python train.py --n_layer=11 --n_experts=64 --d_expert=80 --router_score="softmax" --routed_scale=1.0 --groups_per_token=3 --init_std_router=0.0139 --lr_router=0.000696 --norm="rmsnorm" --norm_eps=1e-05 --batch_tokens=131072 --train_tokens=486600000 --steps=3713 --dataset="wikipedia_en"
Below are experts of layer 6 (counted from 0) of a mixture-of-experts language model. Rows are named router (the router's row for the expert) and show model dimensions 0-191. Each number is 128 + 32 x the weight over its row's rms, rounded and kept within 0 to 255. Numbers have three digits each.
After each expert's rows: "comes after" lists some tokens at least twice as common just before its tokens as in all text. This comes from a sample of Wikipedia text that the model never trained on. Tokens count by the router's weight.

# expert 3
router:138129139094077033125117111130104130133154103060078179123115132103160103079112094118171154173107095078144125164144121178110135097114131183055173128150114193088130149145110134137107147122141062166115164165137126120091065161055071137108111082109130123117185130132124118137160184121093073106167165169074115151146118133120131175150102123127125112217109104108167140059124094130111146166160064119152160098177127161165132161173106138113164123114137090176113108174121156112163141109121143163149134125101115121154126119146153158126161200136188101163172047081107152142114116190137125126
comes after: "\n", "-", "|", " |", ";", " by"

# expert 36
router:082132122125159127111146064131156142057128150144167075147179140098098109115071161175178108095125123181099151154138175179115179198164115151068118164126111095088150172074103118098116126150137154106083097142084086171070060125090135100138077155104126122108132143124070188104147069143128122151058122172095105086145148102094160154116164111116173123094099177118153125163151179133082094156110111098131156134121111101130089156141156170107120137096168130121198061132110102145145079112147109164120169162104107115131070136097113115136171124057120130145085160164119118114119186150072166160
comes after: " is", " the", " a", " are", " was", " more"

# expert 20
router:145181074089171157113126158200112080127180113110094151165135118079089082096139101090165156060166058077104083103183133131202105081112165133156147122108112090140102129144141126111178104122103146090156100097125173113142190100112111124147165131121107062084123106128120132152120056175124131169140092107105069152121158082097128068106154110170041134109136147100161164167142086101158170184139160172124147092153130170144144168160117148160131175122076157064104117159168160136086112138095090116148097147146107115119106127088134108148113151093076140142134150125181129137150087078162108104
comes after: " |", "|", " &", " March", "Atl", " Kelly"

# expert 44
router:102162100103127136125140149079156141097097148163200137099193091142068136170121108138158059087110150125146162110118140095098150173135106127151129125172151063127146118084091148133135136151100119159137101108110150123114154147119106146123183154178133159052105208101110147145153097173149178070084103102208144159167078099094131186146138135100195113088128094103143109090099103153107117111125143119146107182116138143067120067098121071147084196065123130091184077122084096100081130105100152160118062141166090096123098124089124140131099120151135122129124151136116116117201127195095140105
comes after: " to", " he", " and", " He", " which", " also"

# expert 14
router:089118085159170082102143107148090076101162118150059114177154125127125109105117107140156119165164105141080072075122106126137103180076096128094098142070179167095137124182149127115164128099145104135152152106117128099170147124153131054105156131150168127083105094170143094155132136134164135208121088142135080099161129114084159126118078109166080085110060112108126186178120146095119126149184143129093169086150109142146145127155137167144145097104175145191172077154126172215196123175135134149133126162159112123196153172104190098183147102115107123174133123114116159133133095079127078132
comes after: " is", " as", " was", " with", " of", " in"

# expert 54
router:118188158113132169165112093080151174122100157138108141085125117131096135141188116129146170110166145103128079063081094138185064150159070114160137167134109135147162118167082057085113112131108149154098161164087158093113181157144146174146178098116201086090096137095127134180096049119086109097138123116166110128135132098120114075109101109118128145123169127099131166117174089086127100141094084090130067083122182132113113162163156133154133118115170163148066163102117128172093101171097131164151066133084137152171157096106121075163108122097097116160099072172136137158172106176176108149
comes after: "\n", " during", " medalist(s)", " ;", " able", " hold"

# expert 59
router:099107111100185142148094086081111115097091165117086157104133098094160112150142095149152113167173155116109164095122160114103112110084156129111162102123134136119187110156174090136099184110147100094106163204111148139173118189165156076120108132140127177147131113099193107162102129155102159114149084135133155175142085099124147129091113133081107156135099168132158149139149117108134182123167125076093106099122141161077205186118102134123125177118083124190136169140064144192062193133098068148157078143119171191112171155151097138159104166091120129159094111184125108107133185065158088109
comes after: "\n", "==See", "==", " ==", "===", " ==="

# expert 57
router:181129125165143173121139091077170150114158148170169061083168126160048084169131108126113142177149121143123079114119171145076154199088134133144106120183148120118106115153179057152167080134131134117162188169161097097158151120134133148118173119088162162093124130095074105138113122170102141167155163153178166146069127044135140160120084115071162175135098152103139144144139109135155095150161115134186103191141102143096113099159131160120092105151165120166114147125072153102126131116178172176126096148063123145126184146085147122086126160149112126103154101150100123169176167183176163114
comes after: "-", " ", " =", " was", " 1", " 2"

# expert 38
router:140099085128120093129100145104068127057120138131115141097135093165127127163163122126166125105125143066124112111129148117138157102125118127097165183093146082095175125134190081203142138110088124103161160183113088073156162135135108073145157069093136195072122094100105082173083155154090121129137101081178107149084150060106144119093141140104137143151074115111119087115156138086105166106158125107128103113084105195079177154146151170113146130121181126092137151078058125191089180068142126106147099147068117102176174107147108135106128173123147203170127126116155075114138154155146101156
comes after: "\n", " ==", "===", "==", " =", "."

# expert 0
router:125153151141137129116164116154136116049069121149066067155102152160108160126127197125152082154133106141148133127120111142147099104086085125141114173138154136144170113087159103095120147100170130141108156135193094073106184173074133150131113121123122147151158143176149119122116069143147128148132129136106137102152117077150127202165080119076080106082101157148106097147143207090110137093183089144116044090155093118139097174115061158103055143090149152180114154133143099178148118119158064076149130095102116116103143123144160084152168124164103176079078124195114156143138108090095187131
comes after: " of", " in", " at", " for", " to", " on"

# expert 55
router:084139115120112089123159116163155111100159138108099078069087089125172094126080157122092119152082052099112073161120114124115137116114108108087118166101120143113163176094155120096146134116127124121132145131101132140134056068126098183175128153057142083200141103115136142148171184109043082126144093119068077171184123129116111124133094131156160168142075073188121132119139193175183112120096105098129119112162079121157135102166160148100132084184148119180133134165180104134117156092166176084122135179161121114142120141095171165111115174169120103118101095131103160105132176187170150097
comes after: " the", " a", " The", "-", " an", " Family:"

# expert 27
router:064172142162165168135114109076112105163119152080093131131163150125197098141163130070128168113154072186085090077087160153107052146097190159129131083205086124115114073100100096113102137176096131153143158121152132115139159125083158176129150139173103087118113136163151124110146172137159120112119132147139165165156095056171114078109103172102131125151164129141120127185144077117097101136156078124089129153131133064126129175141100162084112094159161072145161092129120136203114154150105128118108127104115131160092145115143100099091145119135121115108169134208097084099108118175137198198
comes after: " ", " 0", " %", " Votes", " 1", " Team"

# expert 7
router:174133132089158186125128171148114110183198094089102102167130075112151100131125137108201173180097147133116167128126089119125070129068149106145174086083093094134087146140083170079140183189122157156156179076145067106081108096100108088100138126081134127126146101156091143101119143094144160143141108093140108148103149153060167114132148157155088100171152109096149161107064112143141124127147173081097106136101061127155132110154148131184082153116118082074153142121150124126130176122157073178120142093108132096113085137113123086132170117119175111147183060131122070152146126062182108111
comes after: " |", " on", " 1,", " by", " M", " John"

# expert 48
router:129166129165061046142103142077156157108159113051161101127095072134155140085091170109104079157162125086128144177136129123149164142149090103086101125124129173109069120096154181141111099148190083072160153177166113171111085115102099121116145161141085133162140151181156119076108157088120111147111139088106091154122139127118106113134122098091088179153128144107123133104144147137127181119058125128171124129153128126184151131133116101101166077207132112068091177148157139078171105125162129077116089151125106141179136137128199171116153159139088111046074114157068132133132103127147093172
comes after: " in", " of", " de", " at", " from", " to"

# expert 5
router:189118102125140158110164102146159145098158169138194080083093118134073089153118137128103098129142165119152139149116155145075150190153060111149120104130147079152118140154172153114129131120134134120110088116103149133136215165131161125155124059163090149130119157088113162138111086159167204155087134128164135160098136085176114151160177148144155087168121125128101020081123093156152127144126110079186108179098120132108064086107158104137122134133066119101149091153089064088102082107125137147144120139109068107128116116068176104138110147152149109135116165129051139120153208175174143120
comes after: " was", " were", " is", " be", " been", " and"

# expert 32
router:170156145196161146172140155143069116063091178090144152069128128108181101161139106100083157109108180166162086132090188140138091119102157160069139129114103126145162112155130136103133128200076107125117078158147179132194170103108131177104134139100124112128144091138141122122175093142188111119154093157160137185138113077110121093171168160126192120134082117156145140174127078136150090115192122120085144101116161098150106132157169147079165092139119086139142154127112067155083126169104114141141159120115143072110123141130117140111069110101132190120180055128177109107150200128167172174
comes after: " |", "|", "|---|---|---|---|---|---|", "|---|---|---|---|---|", "|---|---|---|---|", "=="

# expert 18
router:091168131138100111114168181101112120077111152174152115132109064159152124101114170152130138067117116167117169201144118141182102134201183075091081116103140122116180134087153133136125138120160150126146043085168128156052091142129148097143117136154076130127091179088174153160158079101164180132184185139179123139120105124169168116138189059119128152175127164081176145092130120096085114143083093121148148184131154160135077126151141144110116131175123095085145108067102111065114088123080119170121165157132134064127146135140129151108125118138130144079123178140168114128112175104097170127
comes after: " in", " to", " for", " on", " In", " of"

# expert 49
router:200181130174128111161117127190118120135146073108134149148154114084172095131202129155158137138150086119046128097128166166143098130105150178124168109090081166123115100118116107162193106094104128168128188143138192135139105133126130176095111121138140142138167118074096108126137050064112138091103189101128142130146169172127156185091180169172076135125133074106068116147139145090124119097147114127099103161144150100144157100126169170083145108161087142083115076147126129104159213150169116182178122127098122130097121110106157164105101084113132114183128096078144104137094167084079137086
comes after: " |", "|", " /", " ft", " on", ":"

# expert 26
router:101139132137153089139151164109146101100180062166065079177198126169088101052149131118152105173173095179132129151111093118139072199120094139093138204152177152136161114149150126119150127103159088150133093116157079086183148124167152111157132126191150140109105123207106077124150094173167099164133094164103103098152156096099107175134082085139090083105049138130139169142093143114103156099170119159146136140119098169071146150151153155146100117091188151178153086101084137182185126163157141133125115134115101098149155136137122104170168127106120165135073150116103111146123116089089137108
comes after: " as", " is", " was", " in", " with", " of"

# expert 10
router:203135127129164135141132132133143176141105122160188125133079145148164146112115150085098134061091133157129125096108137095149125141120068105130104183119101095155145164104119094146166113168124162114091101133184119144146083081158116128182132134134132148166075128135133079113114154096127111107159112113086159114148113095125141094188219128091178151172141077148077146123135147131142104078107173137118151134118084159106092159069129065085138099194109107168090167135119059134059115107133131180124167191130151097102166121141081126068125065102138162103079167114177092138062177078171165101
comes after: " the", " a", " The", "The", " National", " main"

# expert 52
router:122177118118119127126131139139163132094142167157193116130128159105154093154108149121111125114125162162162141154144130153143144178120152135142101185178192102142175109039130106137167166109145158177110049121150169150153108106138136091160094097091176126129095134158092156136172139118153152072124122135111100105156078069119150154175203130169126081129056119152111140119108168147125207174150079145097129086116167155089058079140153075119145173108140123179120150099154049112092099094126119133127137121115116064103143134124099122113136107120166135114098170129148129092098212134067222126
comes after: " a", " the", " an", " his", "'s", " their"

# expert 37
router:083155159104151065102147163151162089148119086088081118165123155096099131096072101148191110104141130102150144140139106054098100090134126137103104094091120188100127155110160174112146067165057077116122175107130195144146155094124104162105080077106124172161123141122128190113169094127106133181179140128135093110116117124156144061092156096178092180125139155132167097114124187153125160183127055096158170108069096173162136150150169103150148078178138171086116120119145169077164104075125153165143154207115159130168151162123146111158132121129105177128134122140139090161141090142125114138
comes after: " |", " of", " in", " and", " at", "-"

# expert 47
router:174112164208133194144082043096144130139087144132183145158143124127091116144138097134174161137135073082109105156119154179096088136110129163138138121188150172092106120096152055169150078145130154182149177096197128109088139089109104117126087145138075186091086149113113078130183109141145084108167180127102121135151147103088139100131104096107176097140104129129137143164178109140151110152152124111174165125162107188134068144122127158104130121145072127187179118074063105165156148144136146205103101136061128103128162131178127125101119112155182137065126143132122123132125168155132140092
comes after: "-", " •", "|", " Date", "Personal", " Time"

# expert 31
router:105104117094120073130132132161190110177172155175066145097070153103180128110131120165103124146071064123130115128116163128131110073112072128143178107136171144138093156160116168132085176078102123120128184119074153151092086142107114102111123121123140190181128118110119145104115191109124119060143119171095097153079087185151115178135123153126101108181076088109147177169081116125075133136168094134107141131140153186149113160069139125145151103079138142122113118082137144095081191116102125112132087115142148152175080135104053170162105193113177134147136114163151113068146152182128079090
comes after: "\n", " al", " '", "i-", " non", " \""

# expert 19
router:100099139191129044159092142124149131128108132166179172116140133137115095153133138123132110076089181125141090147084068097086205102179201129111081165144073135140184154143125124104108131177126164130116082118157154118082078174163162085123105147076119127144120141100133163154152112109132145095086100082185134098134093168110135152129103086162187100174108155131162118098138104111104141142062182112147122152087131098091119084122177103164123129092086129092182095129109133075128082134149108085105129107151151099193084146093104150180134115201189103105183156145101165088108151122091092130
comes after: " to", " he", " He", " they", " who", " she"

# expert 21
router:135180092135098129096159114162148102141101126140146125144108160127139123165086196160149036099098174126159135140171142101140116159080130145153149209130147091129156162086172130107127146071157145113125131132171116093145121159055143153145119092056101157177124127144094165137130113138141150147119137116070102104123172112156112186112226151045092144114104076125125085138118186121138144181201075142125078117143160092133073169114117145094127161131151120208125181101160084161139118145151138194162161104164170119110116086137163128115157104147125119120071109169089157143140155067124155132
comes after: " the", " The", "The", " United", " New", "'s"

# expert 25
router:160185121137121163144150151153102128142115136116086140135096135060096108119155107153156130042126113082096081122194084150146104115106176169099169144057136075102141136128148070112160097132106112089127117129131158123166174097180131153141156150093123096080088118147097139149112130146125137157134091066173076160099167129103115064108125118133073094102136118115142130148149093091151191174133183184155122086089115128129172194145091085174135114132165155015110157154180155175091118140115149117126131155128121110107117142109149074133106127105070116181115071121204096177136137106146077118
comes after: " |", ")", ".", " Ward", "\"", ")."

# expert 34
router:108136144156166118154120093086126062157164111058152163169154128130106096074188121065168167084121102128128167104104160161176065072115151170169138145114130110120119131182165092056165163133072178112128153086089188099159128151140129127150138080128102135154077129121082120129091110167126107120175175126125186149104178126138130106172110077125153106143166102108145175141117100092136207119149186120126093091135148119149164149174134121182113149080176113120096161183103186163166104139128132067160100155085133170173133093134147096146091152091107100155169089117099099182134139124110170141
comes after: "\n", "\n ", "\n   ", " Binomial", " Preceded", " Succeeded"